Weights of a small mixture-of-experts language model, trained from scratch on English Wikipedia.
Size: 9 layers, width 160, vocabulary 15360, 27.3M parameters.
Experts: 32 squared ReLU neurons an expert, 8 picks a token, a shared expert of 64 neurons.
Training: a variant of Adam for the experts, 457M tokens.
Below are experts of layer 6 (counted from 0) of a mixture-of-experts language model. Rows are named router (the router's row for the expert), up (a neuron's input weights, with its number), down (a neuron's output weights, with its number) and show model dimensions 0-159. Each number is 500 + 40 x the weight over its row's rms, rounded and kept within 0 to 999. Numbers have three digits each.
After each expert's rows: a language model's description of what the expert responds to. This comes from a sample of Wikipedia text that the model never trained on.

# expert 56
router:504472514458539492523455534541429465530507516467559521509506466478505544552581429590529564500516509487460514486518468457483515517595534529465462507466550519466499518474505526475425553492475480531445465473526488462497462457434492481516537476455569535552505475523530475480512473500433532433563491567448539511466537457436507512442473542559555511597465500499522527457527428426554523522496552469487510517465486504561598516443433451458501524554541539462538541571472567566494500483523462
up5:514516531592487490521544512558512519480431461426539433508551470512531478565438609552492555488451556466535515461520504482425520492517462573463523544526496494505488466456456470532522451440408498493496520513468482536467448532541489530501541507530498476584540508496500513495516456473427549482507534532516530505453490432485513478462529495564516514475415466534489588446457501524491494518460541445501512449514463470594469549559517522501516491511483414537539574430462532554528464446480563
down5:488512500521496533567504537457423489479546524498571484448498531513469515445444450504432452486517497518450530516537576504506501533457509462521474493522549432475471554512476476492511548384468497488514521517535456496582498485492515544502465516474514458486406514443473525537542515585408490493516439452483528469434536508423451568569469513465486485479445485477491504543544503546518463606541526459459578502648510533486496538538491553503481487507476455516449499499460508513494553547480459
Description: Final date digits. Final digits of years and day numbers completing dates or ages, such as 201-8, "January 20", "age 51".

# expert 0
router:555454505476489481550453524489455473517460547482513522570510473466432537537535486521504497471531536464465483528486498509471423500562538488447442464512535415442537535486559557496494534512436479565465505440562490487453462506495469464518561467481587480507469489518548462529532493417468503454513505542567547491485538470509550471423462564574523577517490586547547535462543444519570584500483526484460501528469490502524559551468454450469501563519551472459505547558428519571459485504528508
up3:485482504516422453535455481524484476457446458545503530519527517447473549481486535456455550562529546506462537531481500472505503520465498534508473574482490530470469510486512462576568463503461504502511472568490559494512426624553486483477504522546469496543520478520555492488525464502451562508510586482531506496579419520512443538457510488429483448499533497557502590520489548536451555477495523537481496497507420441528489457388518543527512544549461471535466444467555461374513478477500521
down3:516530501523472492438489543522475459568491511500447549478569545562494470449582470523499478485579469532467508465554559502532486514533523554527529514511525538507477573457429485507561533550468543508458476516437531562508464515522474430480529438501435515526560548564552519568458511458496552440516433438493476515441501508419499587462476496539506494540530523492460460523506470494487495472483554454438503488500495471477514394450465462519529526491477413516459533486490430575452586519447521
Description: Vehicles, engines, companies. Nouns and word pieces about cars, engines, railways, aircraft and manufacturers, plus capital-letter pieces of acronyms, e.g. motor, carburetors, JR.

# expert 39
router:493425533476498419503440540562449468576493514454507511560510485465465537574518464530569543501540502476461504536446441466485443512521534557467440468505502430483483541465541550476503567444481470563456477479569520467454500479454466480515553407478523464560529447510498518520551459429493512475579497540468573469504484469473510473474453532503586562534472477545507523464538455492516520555528542461472484554441457535559553503477452461466500507468579517496546566503464540515429536509524464
up3:450526512442487452576457487537548497511478442446535564521500554453486510533449511464432548522571484519483514498453566446492523516502477530523457465502478538499449470528497523522499492424531432523494520537482537516580533598499488457495518519489455466498552543506491517602524476390515518511481497535485497495555391501554446526488565470511484432496515472463609504435545455486474581546478522495482547490507503539548437457478476544532554552555457542521519453473539505443516542536503492
down3:577536490537537454497481483537451553516412529492531539514439451547489476443518446485495434484510593505494504483545465530532577517486507484485510522457490554528506480510482441503474539546516547464571556486491504516536448467509494593482467471513518526523484461491459456464387553471451497454461486550503537463434467477578507451478531533533484463486523479438536546576557507455489446481522550449626492455537531462512470444439523509500473450534471523462521522496470422551498530567544498
Description: Row-initial table cells. Numbers, pipes and labels at the start of table rows or list lines, such as episode numbers, Win, Turnout, Born.

# expert 52
router:572446520434547471519431558539464485543482517487584534571454502495470535550518440506533533477547538472469547535496412499454487515512516506479454451458556475489544502442560523474469578476481471499439447502561500490435471468409472450540511445484543453527503473550515491535549441475472500442551540578519528461490469466493503534494429545501501532528465507528575527449532442501467525540522509419479495491479472471512591526469427459486529514527543518501534526561454487587470543473555509
up0:492466510492564545462485531508491529503552476532451499499488503522460517559471526506460471527412498427472511475509550501480442556502447508475523572484425468548514491510553502512563529534471501499490450526582518529502503414538496566434467570516466418436419426450451554509450539528537515489473401488476525501521503504535465540540515500478520514499532416473552506562557520538434517492484493495555528507451491519456494529493541425498537516417515482524479485499444447496470589616465501
down0:573475457436433473486542580550507530532455517489477584493426478515444535480554534529497439448467602483506592483537477523459516505485551433556474476513514505493422450474530559520528565473539492510498482504519531464492554414536465500501528463507509488492480582521546458515490473471460500484522504443392548477521499465434474494472456505533423589472423463545518537490541453509528506479486491477466480523450528548490485491498523522507502470551474524521521419527600475535527546505514437
Description: Capitals starting proper names. Single capital letters or abbreviations beginning a place or person name after a comma, "of" or a pipe, such as T in Tucumán, TN, U in U.S.

# expert 14
router:609457473455526475517495543549477471527465526477490487513462449475462528568516452529606537494546463444498489518449496461460457491547546509483456483465549465472496546455551533475435592516493423496454464503546462493504453495463476494494547441469551482509522476522461521487498457459439579488565517529527544458513497464442584472492442517531574514545427509556522531453512430487533560522569524496471486521478526534500540539461448445466560524497533552462533557534480519539485530420517430
up0:467476474512537529493488474492561539526479519498449516542502481481444486497461508539436490523616534470491493530561502502466533537482521444442544524458493491498549440531478464487433513539480497572520561523552445534486378416550439520403442502473487501540487486497458527448494453531461526485504504524554481499431505498548475517509475501538546541482482502403624469522543568511492495499480556532514559543524497485492531554484500430449525490493463457530508460486405573488488590490484484
down0:506538499529492520572471495465507477505423481516488528487490478506466525503542508541441557444412489529565548470476521557542429502501519478508470492485557515523553429563449423505463420439424499561465525516535501511520475567494481468515562528489484516564474516537434494467475491487499446575588510495488502467404475524525547530453531526508497510480473511515540464499486515434531456508427502557496478561551513506579426466485521558456486495565513458499568484520459517584511395543462474
Description: Table separators, units. Pipes, punctuation and unit abbreviations right after numbers in sports result tables and measurements, such as "W 109–97 |", km, lb, °.

# expert 40
router:520451491472531457493451519568477465543524535510533515537499472470456568509499493555546549489509505453401502491473481435485502533568498512477498477461509458469521533498528533511451586498457450546477488501561485471499506460441478479549511449456522470561517479526547500524496460417480548445587557573489557490478491440450536482472508483606543475568436517557503522465505421462535513540534519433448484529458510509558600496463447474480508545493569568507506538536462530579473552478547486
up5:514492518558478553410452509521476567448442465473434466505527526412551463474474569525571523479434501522468509451527531459541497549460520422494492542486476461495561464501478474589525428457465488487491503494431473479464479564534508513535513538474400449514533472551503475550503515525548533529490550565510504536508527515517521473499509549554548458499574539529481550397479507505448480519450549494570452421478492548501424537487520495574526484520469531538534497406530494537527471477508479
down5:479491530471524463506500465529501428487571490455498543532520537551481479531459452434501517530542489507470479531539481583484583555459476491555487459536532520452440543500550465486432403519500503591525464500529475447533479455555523511501404455468470600514520532513458507564472430494427537449478506487573499493417517484534501494512516463558473431498518529528552527437482506524503449544575538403477512442502507520462538429484523535561503531565484527534452490515479456524458478531489470
Description: Year final digits. Last digit of a year after a prefix like 201 or 199, especially in career ranges like 2018–2019, plus month names, –present and since.

# expert 33
router:528439485463551489535443565530454487512468575508526511499461491456468530515498472536517505489508546443473466522472450472436445579557533505471470471491495502500542553468585525469469549521501471500450471493569452463479503484476472465551570468438577432492550460527526488565508442460484527459559480524526506461481526462450506510433443557495493507538482512512557570481541440492556541509554520449486470594447458469545547542504448448462547501545530503499490568555439589574479544477531488
up0:468471481554474485510476432560532511504510497537479578503596504483532520529483485548481493469475526503511520487464462452491508491479518480466530472433494513528614484474473453418488498493489443506498532498511473484421419438392538587432469392519514468485484409477513480480481507538526522525532521514485504534497492543529498472498541482496588561500495425506508521519596558527404473532558544526540527514528448503519561535473522462454481496438483539497465585484508533551424530494455497
down0:438556527471488545567503473541455395452463509556528539501465535513489494500479476533512529509487513491485611500491496467453526533529503459526576434457534551384490539540430568510473536481517525503467527517410482493482500485456534457503473563425479486511488490547513502444521446474502533486486575511468526525387570482555474514484513528427519494484528552465467542506464584518496519514494522538504477471522506531550419461507481467492518567527524528473490521467617466444448460537493470
Description: Table and label separators. Pipes, colons and semicolons after field labels or entries in tables and lists, such as Spoilt:, Intendant:, coordinate marks °N.

# expert 41
router:535463514488502488530516495514457448510484578477513454539519495483484567543503412504541521481549533478439515525460487487487482542493512548475465480485520455447523585455523536521500552479464456518478500489603470476516481541445506474536510423439491460541537481539502495554499467449464518489555503545501554487456490420462524436499421511526597493535483534512510470491538431490558499557599495451444473567474454454563549543465456459469527553494580547472501545539471542564476537445535415
up3:461463497501477465589518477526495500517443439492487521536489558454545497512480543488454571520542476417443552464475536538471523516522494542369498519486468514445465469503487445474515470456489494516479491528545566546574545511520541480513492561508468472550542464518479459498499462525449479539526562488535536489521411623576430472468487470445504558480504557444562516437504451501476520510495541540508535489457440571517495439532495539527565536539469416528462520533531552507540483478461461
down3:492542490532528460473448510468529515435526509505469466479509562474576519510522486483525471555448520521480479497488489480543479459507546489480534497524519542515523566480505458503540476557424483498471534520492442469598459447472475492595581449519512498508495483507537523522421515385565463460485516484488479468484539586479574462509404505525517521497551439450523443562537497487508515424480540564571534532418526539520468436429522543562411474482475515507495497473519437471518570537481468
Description: Table cell separators. Pipes within table rows after dates, times or codes in schedules, asteroid lists and tracklists, plus = headings and row-start words.

# expert 17
router:512468527487559465564493541516425497554471521459556512548443479471460514527548457529498509467537477520456476548458453495472476525515549544468487473479542494434501549498559552461448543460491491532488452477580461426480476474505489458542517481425537442533520462534504501483544454462434463452582525513511542472488542467488539494478461558559535501523489561522557480463560465490596514521529530449507468588493423535550558545438428471471531569490566516481555523569462541487450530451531472
up3:428551476477431487535529489530517514533486454499531533495548520487524511599445493466486562500498497517492449542459549538557451496504467539538514558537548492427420442509511461476501493429468541498515499509461490511499588491514489551460453481579494505494585393510559515526545494475500507517526523510473497534522433527531494503444491464485534496505442468471594575479475544508513582549525536479530508486453440558535513476508504493503564479516464445583479535471570420435441553519458433
down3:556485472475522555493420534553531531465481542497545571431513527525544487465471515444452526588444501566545497479569435532492481461525529451537527467448526531499577509517520518504495539545541503473451531544467526462548488474389533408522513445445511453526504429534512549560425529500465528504494506468483498537547451494510440499437442494470559430427478538511466516481595510458519495491466433515515512506501487504575545475459526532511513528534449478434545571529515478517469471446494497
Description: Given names. First names or their word pieces in people lists, cast lists and biographies, such as Robert, William, Jul-ián, Frances-co.

# expert 27
router:509481478515567431500469553490441478599437522474544523526473473453443516524542463515528531484514540481367492568449494469509443485558557508434449453467502439483512526471583538455485552468447486515458448434514446516530514509481471499518544475438520446564519464518497499455559487455498493416524538509498553495469517471459556446466484538531497536567435516531470559501561495478527512492560535486446514504480516474530500574441440488439516518517506525533541543583484550499471512448558488
up1:529504464548526554470529527457510428548383499460475536610498490488484490490454548489489516460532477502588468566519500445456489497553465517594490460527496497477468498492533470526479482489558531526505495471500532509510567454488517542476524536474524470526489473460450358498513461460507544515488497473534522536484509466461484431463558506520494533528587476490473551480572507492412619511481521517550468541522551489442461421525487520445493494480562512471480537471580498458478448483520557
down1:449531530517482528504544542534528539461443577543513477468454533479509518443495458495524460480462480457589504444466505503489535501530451465581499482500500555479512470518550487555454496513471487403436457522501572482548501518471551516422513439455501470467503439464498497543536578554489441546528426449422458501561439555472470435532511486465481553523568503496492494506463499548482540606455511500553481500550488513505544486433597584472470460503485563441532505511556483489532507464515511
Description: Adjectives and word-internal pieces. Descriptive adjectives and mid-word pieces in descriptive or scientific prose, such as similar, distinct, normal, smaller, layered, proboscis, coelurosaur.

# expert 19
router:517503485468545447518461522556476509492476519492542543551430483475471528489513448552569537492510534462463516531465420465508481484573558539436409511485517423451549502481527524447450492479478405482472507511503451463444446488449490463504527440463553484527533459538539460475586471441445529450498503575531546459426505481501544452506482531511573550501475484509534559485567501506504510510563548510472513575460488457540569527489368430504502481535530504496528514551464536541478498451511478
up0:500482491516497516453479504525517453519536494554473528534525441489479489526564476637443433500499481448481511516497523535444460538525563525445491499462518479536563534494481543463398568515507463451492465386488452506486457415528494504426489488480504453432482482458447555449473493455500472517522484527554484505511456473489551601507499510464498536469516522441560514530567526533496549412514516561447511587442517430480506552518491472405488515535493484516526495574501546472498522486460501
down0:532551476454453443515541481480495575548471527542497561572530471427531493540471489495463478537462564492524552527459492481458482474433533506537542463535528484422504517476517556464451412474497504510526457481418553525499447576476527472486486529458524556519448570547565464469512532444488511510452537494501512468420484557486506552488560503452454528441431475544491505483449600429504563451483495477549497524535504510472562444520518569486504506531506513512539481545537443438425460464485557
Description: Table and taxobox spacing. Bare spaces, line breaks and colons in tables, infoboxes, chemical identifiers and taxonomy boxes, often before years or numbers: Kingdom: Animalia.

# expert 59
router:557479515481498464531447537550467464543494497461527489590442511492485544483500459515555538460531522480461544519483473455500450516571555508498485430414556464420517552442549498507449548482478456498485475474542412473474480528450479492508523438463504471513551479537500474543504466446532505457569524552514565448493446426491521475467440507560561515496449514516512488438530476435547507497553569496431455577469469493532562537465453439482540542510572523474557517517471535549500543460584498
up0:449515440470441516506515470553473553492506516529455481526544442520509523531515506537554457448572494445565498504507504430499457470402454507509523536418427521558593463516534536522452566519453477478497496513536486484449444434493480547464516496466463487543468555466450532475475509457465477534612480502559463563524476522429538564497508443440540563510461486476575548508552506538453507503574510526525528572447474461537528437503531456467501446465474488583532540505478515490468498481504500
down0:509597447476538485554500445478476485508450543520487500486529525417476507576508492549430481491398509477520473476571496527457481595415523548541537526509538517552542499402462532529472437466458546514542441469452555452489536495532464476503473485472448415564459520487517472519478533469491474569524499486513472460473557513515487523481568511499485500431478554539539500430511547477542465463475521530502483505573504496513562501498542490465454441534490500588532449520518583460533450427505506
Description: Year-range dashes. En dashes in season and year ranges like 2010–11 and 1935–1937, scores like 52–42, plus position codes DF, MF, FW and LaTeX backslashes.